Weights of a small mixture-of-experts language model, trained from scratch on English Wikipedia.
Size: vocabulary 3903, 37.5M parameters.
Experts: 192 experts in each of 9 layers, 64 GELU neurons an expert, 6 picks a token, a softmax router.
Below are experts of layer 3 (counted from 0) of a mixture-of-experts language model. Rows are named router (the router's row for the expert), up (a neuron's input weights, with its number), down (a neuron's output weights, with its number) and show model dimensions 0-159. Each number is 128 + 32 x the weight over its row's rms, rounded and kept within 0 to 255. Numbers have three digits each.
After each expert's rows: a language model's description of what the expert responds to. This comes from a sample of Wikipedia text that the model never trained on.

# expert 36
router:124118099079080140115116092160199155054147126129111121093148131114100166098136119123134159159083091120093135061092133184119151108173119114131118152110144187095161144137096085098141102120152071174110130111127214192122162142135198155149085129115143093078142060131134110121099086089158073166143095131125190134138167127152145096120082154175176204174135118115069164139099170135157120115153067153142114126176192095148098150161150139144166120121105135070107169100141113125115095135162148
up13:169102067124122122158127119126107129152106128166120158126113162120139195143085118093098083157092110130143149119072123179067143141103139137108134158162145044125128135153168129099190059125150166127108160091113088136123131112135119143182160112095086156085131159090106167108138110102185144136188142103207234156159112086124108096110122149072098135164143121068177103153072168112138078162146136135152102144093145101148115122073163061087154196156135089159120108118136069146132120120139117
down13:151172138125129126153143208129163127114188117102101127142122122153129202075089131050169158101103141104178140078093144153132119145183192106161138107105122151152133121100109144165101135124142167084093099188115170050156130072078109062052117067121174106124084159124105115136124135108170137147115126138073144135155165125168082157126110062179125125170128184127121156127125134122105115112104114132105130146131106106166153126170111149117092172136162109068164141194122108160133107055075154
up14:154112123094191070171174123152093106136106131069134129076114150196147198131102157073177069160189118169112092207065164114126101168131119095131110081082150089089115123142150129129083137124119175094103114141134117143064135158171060151155139114121109153137116115151119170118106164134168166093130181155134127154126155115132140153066113176111107165144143161076066118178081090089139103119125183162128131100136145140121133141145114140122105088068159048119091119146143091118126134145121184
down14:089131129168146151098105132082084115167141107168114172148185148137087083167199183114102085124128128136139153138087109052125101141157095184119119112138191137135118131199134148159118182105094120108110131142104101073128076175134163108100204100139127064096160143139121096112087139171072154134072148142122118126144092121033148174151168073132103134132160123106119133094152115161126142131094161142099123122129121124089157101116060085117156143109154131148162079177116084135116121192151209
up15:102107130163177128114166139167126136170137138160157055135126150132213161101160148116123139109123156102106160148082193149073110180090105101101148150156098146089117072146153152111105123127099090055125119121066125107139107131123104096175151108122112140114117131130078095202110127109106134116166135119106113168110087135114127099136117114105111181164175095202133114010124114174141138142138133130079174114105115133126136121093129163202103148137152170101040165150080092191096116091162122
down15:127114090188150123119151135158118125134111108187096100125111122084129148131135133164132126149112114123166130151094101150188111133113075135095113150140069157121153130072103139105138147094119161133140093067074141077093097109116132122094131087142141121160083141143194129073089141158166119156117109119139087118110118175166094113079086102099228133168117153037124113112123139197151151169174126119107116173139141130154059131188113072188122163170157117125136219079101153098111135178190149
Description: Sports seasons and years

# expert 8
router:190169132156101176099125111134109155108178093179124092106155116152186149144127101118120118228084146132107095151155127112102114158156118152145102131151129064078113152106168149101130112153213107181109152146133090108128082109149123132086096159177109139185162131087161095117106175113143080087127178097132124100142114150082195095130119068055101136140138164105137139106104130126096047130099193126167094076093110198180133088128120098121127134150095101161139097087173119097142088130136130
up1:042085096174147155172118096076128112121114180176146145133125093123140112129153090094134133163153130187150080132114153125138138101150146107107148059085141107194193118156098045116131088103108123167106114141111189140129117146157126157112126151137146150119121060058128171088114152137111117131109128201140163129141068134212077165125119145145147133094074091107113149139103098139159123145198147040161176123152147122151053152134136133131115128101147129095103171124101107105160194118110104
down1:139186120109087125138069114113094128172135066151061131143098077111132098128141165184100154164112141132089188119164160121117097168177125079144159063147084168114161120119150156189134185102077105103093095094091088132137153122157110095148088135140168130101144113166093160180188105174118146179099065095113065125156154066113138118120168096109154155178138125118128113136161161145100142128113125093094103132151129082144113115195199134127093179131136166149163151156122113128174062114088165
up2:156103039059134125106110151090200115137134162131104142123157116093124054182099129091110096153115120102189123107144122146140094196155147104133171136123136139113135138110193087148126140127048127144069092096117156133154135125147113128161187118149122157102069132176187161117119132117081132122126149093100227116098104099103118126102100120125135169133215125129146118193149099091144114118152113151108084159103095112118122126066156097143232117101133146069128139120157152152097152138092144
down2:103087090131099148158106141132166134157157149088105104069140121178110170187110094208148100147150124152109065115104119162126099138152164167159152141118173185135102168161120102113144151095109160120062154197171169048101062133142137152124140105144156121150150106115145166103166169080143097162104116118110167128143064111135105113145136162158078093171097107138094050083126154152077134093120079118129081137166139114140140100171083136078175104072111171107112104065117173136151144149170132
up3:133122143079122123143106110211109126095130146125145129114114207163141095115174158144126110125129152167140157128143162160089110209182147109138073141141219155069103112141155057101182132128143098169106055182099191152081134122130113154152125145133147159151118161104138169096133060071105138180131102125126137167128154091112070177060129135122152107129170099117133137147068156128080125166118162197094105058197159134109151124141130119138184101106115090131125141129110138139150113118101124
down3:122185145113148126143113107138154157104143082130092128127121111091165067118186093145057139099131126109159101157137095141074099156099170097149117128124118066110169123151136115159085133124153130165167219212121125134143160087116112165112132167114161146116116187140158117085119089080143087148148139092110139058166128104089119130183146106084208119112134101132146109172121086099093193177130143141089152093146161156176131071181180103160090161160131155084134122123078169097125120071115082
Description: Mid-word name fragments

# expert 11
router:096141147102060083159159089092118146141101122116082171177100111172137125145128102146127123121079142113130117083112164196121177116113109067107095127081123196182088138125149140111074134128084130139117053087140176153177111161091104168139136135118165114142099168140146146095078099153179178114089095200157154146170139137098112158122103120187113096120084137101169135168080101089109145139106139093096170168155080120161143084169108153123136111087184154153106192107132098119106123186091068
up1:064190086093143134114114081186198113156073103122110166161121139156110135109085156172162166142156181122149156105082138104148146125106158132152124089107103128124164160180064135133146125109125137128071128116101107153133050123103159155146119092099140119136099125154117131128121129113146064194140152085098140111153112176058099131120109086156063157176098117096158111097115143097090157162138141091113139141181089146168144135142127033087114097143155136106125086186123156098161167188163204
down1:105120112114076093126121119082134132163093104145158137097092145140132159175093093178138139122193100116167152116144154109089145172123129160163151058169096169115141048112159114059127076161100157120145161059129105119143111095182100120183196111141135195103106129140071110172125129112115143117110105219139105155155097153135120074087102149182120158080094150132110158159148124198125100147120141139153179106056094161077125150107130101086103136095211105144136118128159111117119107129133174
up2:117117135110179093134197119187107145114155116192087144098135103141161093167124133131106132076111091114137107129122145120105096124082175101116170123098138123119146107092143167131104108112114126113117088129093172211177169123153091166151155095178111136147146132167193102115181169125090115141104123170175146123137129136080136121145060085176124138120126173032103117070118107119143121090148145159105127130150214216068070133079113122157119172151082114167106088118175111113114081102096110
down2:136134158128217104108157108160115124148150090175127117217083173184119074168203102173104134073124133094120104156187149116166146131075077124117125093146136102159176118167101166111113067105075122092128073105131115169078132171160162089085128051137103113164150135103143095103151159125152127124118161128112070145140215098181096134161143110089112069136110102150158107189120158109140128184121132090155134164118121114099116092123116114096092153094131139116113125158153124171143143130098076
up3:179107085189195083142126102105096072139125152097163141124131139178127097126127097168082105127126157147203133148105107103181109119135086166115147140138153075098105128140196113094130060150151051175110071124106116135183129121154170087156104192102148133084123136125135093121152162102127137174171128100171173096105155122083157062152095147112116107075142090133128110111126171094143084132137219105141144155106130142100110090120106091117103037143108138120177144090093106080155103154122123
down3:140091203165170134080074131114162098124183146103094063123148093039132169106156138151150165119129129132154139099118145145145116110129157154106133042162123110134134135151118161133112130124109131061182173138091081140104081131115110110168166125183065103106187104143165123108093171099148096171149084156132188085106143097101122169158131152134110129081107154153187104179099166076134130215161072148129147110176112148129129078132147156090134138146073135126118070130081137144143147100088113
Description: Surname inner pieces

# expert 54
router:128137114153103119122125166147087149121090107124101105109103122125213114096157118151131101104186093135139204128121186155093102091114154152102134130139116087076178131084094158147109164127081130095093107135140133170148176116152134127181068062199151115146171165128108091185146089113087180117146161088082139148079156128125145107107123095147132098114191134125113153116125152188127111125138135150152135135107157186032133117119127147183087095191054126122138099136167108164157181057120093
up6:189140133113090131109154128156127117094138106174100141112128101131121171070087131150150125143082116106105109131169125137087141142138052128090141161132091113088107121075084131169117165110129067161070133142148114187112086140096122113105100143143104117199149143092160108088168122156105074133148163135154130161082081156101122149115112157175190201171105142102150125087084136093108130122219222166102134148203151096167102097149149111158098183123142143113109132073182096115105157095174145
down6:091152191148187133139141130140106163094089076098116181071090088100130132159122062165094161094131162133072127161119059111171130157079151135125135071110098157148166110122107161149104160118108133114190144084140137151116163118208127127117122115119139152156163184188084053137132146132121129175124134071140099137157157096136094133129134160089156107156132122149063090066127164092135078148176145182158119094186161154158109079097093111130082095093116141120096159096193113122147169098139133
up7:066104084139097184119161156114115174108149150171121180092116163061106152137181191127065096124119138121133174139098127173119125148128114108100132100145130181086107113100197130085190092121102088156145125110152173142104117134146133166138130087118048126059161121093139144168168124158144117154075119113164140055141100177176145164123109156210101165140146114169163134074132127155067156118132097083104136151128141214140177150097108155154113084110090149131151088109124160103153136112129105
down7:130124110124108145092185120133074156099117132147095109098179141129117103117106198136181086123148161153115176118121141173126076073167134149154077121190184180103121103129077095083127096110110110135110099098116095124135148130158093130115137060166193063138144051108167175112136169074136121054122128132101178174105066138151173153116172136095178109126113176079128151185154159149076143122087151104110175132133135113135143173177177112101111066133133133084156106144137139091139148105110168
up8:138127082151144142052072150129099119173155087139126155125167094139112069142157141091224095129134143163178128120079099125112082130133118116117159115156130119068139112123106124118144119171126142100115094126151186136106054095124103158121106133064105173136128185160123121158203112145116151146073089083141178164181130123184084144143161085124161135089118172178103055163066095125150108125098155161116113148128146099101160110115171099153156164123150132137135043130091120153139135148073194
down8:159136123106131115130087110097081167139156119094109121164086114142143158147147209129128167128153112164164178119123149148167133119090174128106124131116072127128158070120109086084142156146059093129147137093131147112118092140147095222145203158160127155109123105108133169159094120129174160120116099116132090174102120104142112140144128143153140043035119102115121117151157110135148146130113114110106117145126236117069130039149172156150170040153164138109103084174124120097172124113106157
Description: Capitalized name starts

# expert 42
router:118165133142169096180138120136128108126109125116142105075120097128158108176092171093154065143100180141090111163120147140106156091099094057132127092144136109203107116166138131118104124126176153120185168127134160141125118132085087161103175131166081098143128119077094082209153126149122135117117079142048111086079102174117085124127113150121070104111096163130166138127151063118134135152211153159163138086094151141118157182164151105098120098150164159104129111137096231143169171106104163
up9:158208120082169116123159156104122143170103088160092151166111085166181150120150094077173107040141138159104125116072191135089072122149162124099145141098156157156173053089111096148083084159175162114153132116094109151136165147096119107103176104146094129127148051154115155170141116188132131096100156140141096133065064151092138089164160068182150205126093136158169099125126134132113129119160123126116127106103095141125128097146156143149124138118112116143137109116105134137138226096127093
down9:137097095090130099114119157122133151102095125148066071131150121114127107117134122103125109103109160158145147116158193141151098121165111157103116137098136139117117179176089054164078080149107076121135103090180213103156091125158138096148182100097140145134123103132140111119167160117183127165128171141118108120148070073169054111128124120131117101107180113147195122134175123156115168157118124192134054080179082060136164089153127083150145104127092125111182129113113100208139155102182176
up10:123125112106161105141147059141185176147153058121114125160129168138200196132108128051116077104117135138181103097122119165126130104135174027078128109121072152085088142138121122149067122142174094145136171163139121140121122176176132121160033134094118119168134100179140179161110098147161122090138097144081106150113160146130156107087141091170137131135128168114108154132106068136129114145192160101127170130134141105144082182174103202088104098103077119129113124112125170142122145121098135
down10:142143153182108134126121122094136190029123145137132146154151158138176072128122105130146140087168110184146168154123067074145119168108159155100134130148078083121177091140112149085134134152108140142066109164142096095140101119200107095161129133177121081143122130125120132142106119126166126125203078100106111165159073130139087124181161104134128117110094156107214109117150110126108134088032133103154109160155136162068102136138179134103076078166125182117131143184141086096089127140108183
up11:153082133101136123139097190101126095111133155163080131093147158116159115136121119087140111145076095192140210132113205143169153194103094176110166141118168097074132120137136051106183097124140111185130099074105117117142149077109112104108133101134093035120087144163143147072140138128058118124144142165133134133145130132114103128115121200132131165144115146150176159094127153160131079112142133153066099135069113158125154142136142100128115124161117064139127076113173156135132099017119117
down11:135172108142146128151120124146063076135126108100086052097127179079166104113098181089175122108086085180131172142157116151181143158076156161133105122122129088134126087138105140139123141128089093138098144151133118103087081066113101088165199111154095101122133070135153146095182130145108116099095133165132122138129110107085130166101132106156136198125062189159158187092106188160143158140150129110163115118101133132101105133098106115097148153153107091152141198226116193176125124097143167
Description: Adverb endings and suffixes

# expert 34
router:186101138124146111138098178131087120108172123134150106082180143122148096068109045163122199130113138150152133112168080167091151113088085116066126088152110128116099124102111161132122187097152089145084185156189149153126125078156131133145108129172161148194131124098151096086085129085149069102116141126097112122064146165163129091147079169190196118089141202129106163150102146154109137148135165163108136150125128121109127177106095177124085116140091101087117119144174077092161170115168138
up1:073095153106193127165193128118097089095110182051110102136182163113109124144171085127145121180122118139166174130109181107126109159139148118155140154144204156120133106056090082087156124136126173173127090149086143132152091103102086078127134120110092154103094131145159172196162094191131126161101154087115127124108147122104118141119149096165139173106096148168178118139164136118159055152123091156095153048157093094145170139065126156103178135113125146192114105134150137118182139162119134
down1:127157138088070133135128121103124131124150142081107130135115155081133088144163157108110109148165095121123122189118138085152082179088142145144107046148116140128079176118130059112131127098143141101169143088082164146146126136124115130144181132052178140125136156196077110182159139154130150071134080135107124136152125103144109040115136171130133086085098145170187106186057137147141150184185131100142136143114065076065159085103166183160132150068114152130148173150145115127085153128146112
up2:154139122141158128108182158135141136110113072181171143122091114123151170121086152179188122098171155064127086068112098177106113155136101086175181139088172113089122142159087122169106114101151113113092120131084106156086141186137176196097099042195159078084124138111123100106123120121101105133164091146116173127111165103065132128093165171146086147130170107114118171173177090131101160122152125123131096183132098151115090076092134096128139131167132201080104127100131151133184137101114098
down2:125118069135109101117121138176122110205153157100161075060184078172152104099163073164152106114137076130147159126151179080101083135138129162118111143141153116149158137111129181122134188130120121114077062130148126070161129156197115139143138169175143185098125137084151158107136154102144058143153124113118111145110104100205067135165154161121170106109170190146119081065134161178089106116096127128085153146119147153052124100096114150089094116155103110114089145131084162115120167135162138
up3:144127123081179128138148122101115123182136111205106158162101154060196156147154081120082138114090154149119100090120098087169128105088156092077139194127114172099165110111085187137136111117160139093100144156109156188118071094119079197122111151080165122156114114106137132185142114161156097127118102128159109100142092155091161126145095089111152130184087146096089165142170148161112049126142172163145162107145142133153097148148126084135121059136094168138068114113095154142084144203109094
down3:104125119131129170089096130119158088113125160104205105170161163140114119183120178156074137206071108140080097156131111136137153132140116148166118157175127130128118098130183146126132098135143109086062089080159116107127116169151184117111167147156116154083138131107085106145082139175095103119120099128162086084143173160124130171149087152117057077132086080040158108100164162068101104173138127103148119154119141075193150192126126161138154151096116087098187177152086131146137109165131102
Description: Capital-letter abbreviations

# expert 18
router:164097086069121127123101184133181152106138125086135153126085146145157111186160115116149101106113052131075137147104130097185178136169091146132077148136154141082130150150113139172167109133084159121140050159119075186131164129148129151170163161100127149075180106188139133086132158081169130138106145135142134104149133109089164115129111158083208112103172061148087093073098171116170163078167121152130109112160185126123142092125088095093116137072168111114154152093118093179128085159150125
up9:117105180121144112148151125147121100117144120125151155102211189178158137110118094114174136150173157118114146095119180123164138120108135113103144133090142083046092151138120178117122080114136125129130120126140131107128141143087132151134111142144158116147108129127102192093122142108163107099148156124081187087097144119095091149100126164192110176181092160181195092116127164218148180136115107052068133188133116184080095123080087196106121088167083133115128122115168127178176141096122184
down9:149125100149133173183130085098170124117108128128134073170124029035120124138127104153173030153066187132110207142134194110109106134192154147133129092161178127128114125145125127149169132116155176152144133137127123114146151092121127089118084093157106152086112179118103056076159135080185141091122100094164121135139143140131105138125131117101099181167159130118130129125131128147110101104156112153181116159083153107127115098101162085117125118131157068145124095179065143121139158207160137
up10:102147087072123117126161134094170190123118097129105156114126101107120205147129051109141167059065125144129102120067136157154142146140181118134089157147137130104153102197065099140101131105105105093105099081168112140150147119118194184123140126118133141053159151089099170119108070170157106182130090117142160142161132151197143162120092151164132128112103145112077147097144148158125126130211074115091141179128196088105126152173188085139141153112135127121194162095133115101134137134116105
down10:139084102154164127078130065087107070135095128106105121146157122118177101103092173103152080227087108146116177122110142129081178138043139112135140141068177116145085114105119093113173132154137136098110171140097156103164161112173173103160122123163141125123146147150164150144155146113105079124121108153058099118133141146142162151099140097145125185173110179147105085106117088093113128100202128147130063143150066116149175152136153153143119121118144137149056117170171136136142182202069135
up11:146122115157148136130173114138130126123112136156146140123122145207117145133091077087158166118134113120087158130126109144109132086090053107110134172097125108137118119149108172116129180167170103214116134181058176128140133104170163134164143138113102170121066088164111127117114090141082137089182168146111087133136053162173114083166140089120146122157087105138127141172071115061054108089129197103121119195148169149097094114111076112079161098153140117098150091106205154133119141113148084
down11:074156104144119157147095159169120125130140101150132121108144149120144153179089163067150131093157141052106039170131123096100138167200140111197170141152178091121066160091097098123115122074092130170074130174113115087117093134143149140107119191136170110178102167066183085176140152093172081107118154050143130110135109075139107156168149146145128137123066129125110152165143148091123137086139101097132151106108147163132058153119182160124154156129101150133175155100106117074127134110151121
Description: Parentheses, particles, list punctuation

# expert 48
router:099150102111144096181177062144136119138063156148139179156105104137135087162133079110122132108124155125129126158113166185055096190102154144124128080140160145128180122077160136162102078163164133093186064161109139123151119137064094179137121144110131108072164132189067153136126123176160172159124143118083153114131094113065077139180126076127103122184102151168175100098132124110122168170100092175148109102157099106155119075138107120077178105116084104193115107136122137162098113154142144
up6:160129102089091087120152156120114193128124069187131128129134166059113124140107100153163212137117143135101103062147139130134141092166143158095101100075225126148129137198101117111095102074124147142116090115156164133142084078170145121106121167116135092144151079143105128221113093147100162091124146112148148137138101166100144104149119137158203151172122160151125179138124126143169113156168100096072133064144118206141111154229136110102116133159118112121109157087101138130108112156136121
down6:090151119182118091111138121133125079052126143100101150126160096112092153155178167152150118153076136111165066127142127160120193110143032122091129070160127117142142148120124115133172123145150147107120161150145139124053167149175163156142125155103093073103155117141147150091131132153090103108125129097126147096152129160153144083186113127146160222084084134159092154118105159111113127159139102083074085142117120105216120065102096159114203158174131086177098101111136119151129160081176111
up7:157126076150166108142126155167178171101091114140085125088111152105105098116135152135178158089160098109153125068069077151128079095139185122118121088092133176185140079103124147166105150056146104164177153076136099141161127171133162151104158110135138084161191086078080132123145083085135147149132153125109160127171080142098121163129148109135181177149077100143106123105133094171108138068169105171106124111106133080065139125160108160146153116122145144113089109171153161159053126189118188
down7:081133127161161160121084087073126190114174126041125134147165155068107110115065149141148095137145094150140133121131165097086103152059124154131097084123152105154114178092155094143086148127093131119159133103112141078128190047118092131181117121167090078077189142133167137103109118120095120106105061146178109121167134176103099193139120136135131139113129193153160114137148094149140171164124098125158134135114106179074160124184114153172147109182132129142168187092090129159090153084122143
up8:119104078179170177124098123141159143151104094127139147151105140108121164096145056025099157107111158133135127099126119122139144141146076135114123143109159039164124181096127146101113203079110083149114162117161146104092069094144125112133142134121155147142125114144181158092133107153100108126106133165135190141141105176084142165148148102169123116199100129146131095147111190120153117107162100163127121142082173194108151184144090088170171116103195095074061059156112099129094136117143093
down8:122096105174121085121092159087154132079067133119112186162087141123073106120082154128170126142149171163133116145114145146159105145136147062148130181173098146093139212126121091095100133177130133151129149112186128144130111112114125081156195140152046167169143178139125094084128164083187138075166104134125091160109128082130208102087121129126154170131135125120116130136103168157138152146123104127137139141035086167113105132066197098159140142127120194111147102093104105134126158070091116
Description: Pieces after a prefix

# expert 61
router:151126162073112169150178126130112074174166088146142156088089129152114160162098123145189137141080159118133139152141119143110141106113199139106095148115105137084085073132131190145088165178152137129169157145103125160103113136175119068148045149128153076153186113117163148147106110065171106081161151137126059100112183165111117139092091140068191073161132148078111150146147100120168106159076159143084171165129123120145119134143113167100124136133177125111160057100082141074146114117107165
up1:081135102102122090114102107106160144035104186134089197142133131136134081112144058130122179156060108069156132155122147129169104144121160108144132144134109107102124126170121088107115131165162064182078120108078169161098111097123139144178135159101130153104109125191183147095148166174061126111125184085138193210075135114106138140051151119175145147174077115102107088165078131103133135151106176130118082143136113143140097116136112119123151125145138125096149152150130092123097051141153133
down1:157102112168118142187145119139126190188096150085174109139140109100137141085130149135167130078142160144105131118121143128193192065104106112137234080186157131157066146141103135117131108103087039167139105150082103114105156099069108091065133122095127147155097071114150170102120121114075130069123140127121104122141168122152125087105104174103190172129044099095128174174154132177133101124154109144162168118152138149148129158146142152074122157119139129142091100144144151114141071143098134
up2:099136092158145135122128136145131196074099159125113111139108165048167128180075090099137123179125116150114174140086132084135124187157108097126157123143121115130134134088151121111131171118121116155089125123134140083133142134062137085162161108140122084190078183086100181118140144130156120154119143160159120090071143129091178148064165123133234116106127062078119172168157071118112113110102045126093148185159118135125155109156106096188079150168133139118120149102157107131087167124067132
down2:162110132187093144095065145150161179104121198131154111114126107119099128120127167152125182157073100174098081092180138100145130165101124137116112121125153110127098161171170122123223163121153096130139140092178151099107111179133131078107132151114089147083113110105080110166160120104162119164121052110168173126096075180113124162140129178114108132110112116139127096180091149027148124129149098068141157128112100117171081082170139138203151163087169116123113109097127184119153102097095112
up3:130115127173143154041140127147189114115143206135092073131150134136059142137116113115150130166051129122153080134153150164134107127121140157132113170108132112067173115138166111054123105139167124138138154132155087119169079154098151138150131091148082146156115142173074110099176152120114145127174114112123104148129097147097148142154196047127133139111094153050155083055117098175111112115134170068123177150093114169148147199101078113093087106177104134112106086125160157103161162158129144
down3:177108196102109067180169132125144105117135213117133126153111149151101069127100125183116163075062134162139116108102131126141162116127051139133192135147141080101129201126137131109145136060090143161093137128106101128134090129103120128062160155099108251139130138085099131161145158116112203069147111146163105157166108107121154101079104111092111089142130098154115131137145087124146135167167112101112167154095143170109129106172156156146157121073149122130163062151106093115148083131144114
Description: Pieces after G

# expert 63
router:138140163100128162130149141145159146162125141120105066157121105137098139053170119112107199132127169090074132144103125187099177077119070146181127163085080176139142145090146083082115105141140132132110151120056143136105140094149136131097096142100156108171164130216113120170089060125117198194096117103153098098154166159147147094183064106127181104133128148106089105141135109179157155145074083157157121106121145113158142108148105120151121152109140166079162085124157128148062072141107093
up13:143146081145147114130150156136129104126079137141086137132075079165109162143160076093135079071079169147125179114098158156111080165115105107153102135122062144095156075137125117184053154110111154148164110138156150183177109117144122207127146201140096185107132149136170137093117093164126169160179117094132129134148115104128184107134125117153115122115108162187113133118114125205119103103140123089090188121134163204101116098105066078150113142077148160168132077150110138185134152107119184
down13:198192135175118110095137110052192060173051136142108114181122166098108098130103151143130068129174132117102093125175135143119091120151139120086100150169103116142155162136127151072118115128137138194090065164167144102081100164160059122098138123143132174101110140115108140134140084158143141135136129138175143077139161170081116121167119123099105114187111156138166158139120101132142075091118095104157134113095169083090178153116130200105167186140132083119110110154115083062144136126083168
up14:124122112126113139122172208151113193137101120129102159132118130123149162113189087066183126170109182096089172075138123124093156107137133111137173139088151088159144108123097095133068105106167105155110144118083134177130116154109104157113197124074106141114140092128207150145101159105099127183177141113114096172127155081164172104142145125149154193175138142068157082115115141134118098104123148085101074131135186109126195162168121131151108131151161137159130124031119099121051113077112110
down14:153140127099116110127097125103148148122156128137095173119150101080136122128125148135150129097102085114088138167111085178145150080104180094103112122145182066168167113118128133157081116149162207168087164156121108117102052182097182086123186083100096156156130095160122125163084118084145099145147143110172110118092130091107063088143106125112083128145127146124157131161132207156124129071089214089146101146193167120181146101193152151141104078123147133119068138119137096104096177135112177
up15:088107084127088108098177122160074106133095142096109146168084122184127068136123088164122111109109121115111160071135189112107162152110133130190112102110195129162160147168156076163139138123130085130114123166170121228124156159105111087110128091164123125161085119112142084146174145134110151150136227111154106170143150127084089169147080116119157134147164117124122106123078103124088089045189111152053110131107183142092123148148133090132164122159128096095081092098150181110094123147144107
down15:074137154132161146118104159203130166076097148158139101125100127154065084129158121138119076117138054162083074158058171140133138134123100104148094139098140141165098130160136152137096158097114153110131166124133144127140125133093156138166144148098099087142145161096113132103137114110122133149162130085085132078145199101170103102138081136175118141172115183167139091111139176166102112070179129149114153181211209169141132127151202103110068113166146181096091091096132089109117079111096098
Description: Table header and cell words

# expert 23
router:109103165105102116108190099102139105116085135136118201153093101166131096085123162163099124094109116152133085136132127143147149161149132135173064165100154155162195125122153168136109190126109097100120071093085125138148144166109097143095066147063137085137118166169148154096133143103169112110161149117175160167194106086081132180115153148097142143166063095157138163121184122098072100161114094180049134101129122159093158107163077127146145130074184147176140140106101160159115137154091074
up1:090095134136082121154093107153107138132104118149138184157085116142149153137158099139142100138088173163139164101078133120153151155153102063118165160036167118179125119102137128096146128108108152106090085115108189145138130146138145180155167089098119127155140099084135071088169095167092220169114091099185133138090102112141144094106056059151155104150151158091171090075148104155114114121127140074139173105068152102141166142096106131078148062134129114107167150147099110170161181169091131
down1:177173091121100158166107137072101147147164108112089194056101120101120091153168201152151144131144108074177150208121065109119199119125148129160135126128106117113077158091076147063114140165169138117084108092111152183053130158149112133095155107134128125149120154116128142141096135142116127114117078181112121137151108111149117113122123152090131168068068129142173129153111189095201107088091096203135141126122145066161100114185184128127123103133161114110160111131106124126148077119148162
up2:118084151150131105146089109161160124102136181134117171115121182088150142100093121123124150113143166113163157149151115089188080086146087155125182153067133089134119152155148118077114124070142117089114190109153104132098146111111196172087185109097097134113091104172159191064183156164126081123110119137105099072125116142155138143136146115158099133114104075063172176114123149119140121116111132113115135119194129184112086159164120139183148067121105108034180092157176092126142093136127183
down2:091126125117080195147130131076171115106067148139187120114109106083126154172146084096156161087091135118157112171059136079144128156143101136096115106148153121109136116112095134185140188142115156151085103168188080143075160167160109097051126086138158131096167135129108100190147158088097086121126137140113105141152140139110148191157153159174097107079189105123118116103183100181107102094192155120097084138114087127147061093092203132108160125159124144125158138141104164109150068151147133
up3:132152092064132099118169119129181115092113123125079105135065123122140133150104076146109065119124135128141066107103171102147083155127115091130138126153185111085166137125129139217123177125125113113150136119163111147173117130127155128229081116158119179152145159154127103173155154124111067176072109104134196115112185128178159123149080114135151171122129135113123113145098102080068091102167148156088178068157196147148170141129092190142149087092104086147111153098076168137127128152144099
down3:105093154110079143159078118129168109130107156110180141116108153168137123063094145077125153117114086159120091143120116118145147128093104159128165050110159150158147135108103090137068155119153134145102127128123106099136118122130167136082147116154188128119084082124113246108159095122134084135076143105145095157150148108138157137097139084180162127121118045173114057181107168157122194057152145134117159169123166153094088100198186099143125090086169115171120114126119187125124118178136143
Description: Consonant-cluster name pieces

# expert 32
router:147114092087101162132084123109100147111122140174157135170114101113125104090124171128167099093161177171113214130143172162076111129142161115145110089160111150119132138101143158126195133074095155129079128143090102146195187153164143076166087154175110144118135157108121091109125084099181102123150139141149127154034132082080111171101112099094131068118186128159116088120125146097160150128141156099159115141094121171016125131073146167162169130102086141111093148094128111187108131126101165
up6:180094063126091106107160117091174097156113119151139130111102111119059163135146115074172126161086098186094150092155084177089156106104046141129152137153186173137121187127079126176057130093167087139120131134128156170161157110104106095101148117156166104133153142123100137144161166154115136152164113162125118140108205106107146150144118036134151138129166194123124082169084129109137152160083123077102164129100162147161146078145148128199162131112129158114117114085136118119095122145045127
down6:153090113095130159166144130133146123157167145107151143100161151075154171067158077078118162046170156089141143159107143173180088136137131108092137110158117171128141183140092160057115105108155139096064132120141081173180166048200110099176102132166145108152128146130083114155111107154123133113158131142179144138088147043165084113101154141143116096162161119113093098171156117096118088102159119121140090148147076073184183058128116093156158109102139130156135087145092127132130144166134134
up7:103108077129055140140128110137136159164104117130134164089094179118078153043156104127092067133106141122105120115125171166118132141161096051140076151126110154109098161123187163160156111045115166145133143120176173140119116147086181129138114128128157143164112109133132156130166066107118112149122071163157065164128174169100130126098112114112147095161075153199079077119139125168118182141148133092131054189093127166100147124142118102152084134126092135169106087147190085135149140174090140
down7:163122124160094183125098108112139175075147165163142117090148103124174155089057095135079141076087148165094102190151140181141099111107130107143145128171047095152094150137166148112076098100072095133132170104087174166132126163131075103162133127102057117119099136081165097140148145108119125174155119094166171126113104110136123136086125105085097130152157097135085187143174087144104160100114167175136128152145219094166128191105142164181175113078131121138147141072086117120133131156122108
up8:164150117137069145108116191143163130150132134147091130125104129075141158098135144153139099193114121119136145105094075124137074141070136102117166147096157219167139121165096129086127088108107096112181170153160093135128160110153130151173100137082105081091133124170143125128153148132113152173194139148125104049096084153088187098191176049132230128124149163072059124141128128100163115155130121158150175111117138133129119092084204128155110142134164105125136111122164120121154133150076104
down8:157118097156070133113102144073189136146101167164151111089101179087165170172114129113142108129077144147105138150108108120178187095102107147113127146187154101162179141153120212100160089142177091068100157158137114151138084078157101125190085148151148084181123128106107142168125107112129137131158118144157171102077136118083212159149166118108143057095148106112107120147093117137090046144192154134155147172111096176143119099122112125141088113120149139130170105118076135139132148135060081
Description: Name-initial capital fragments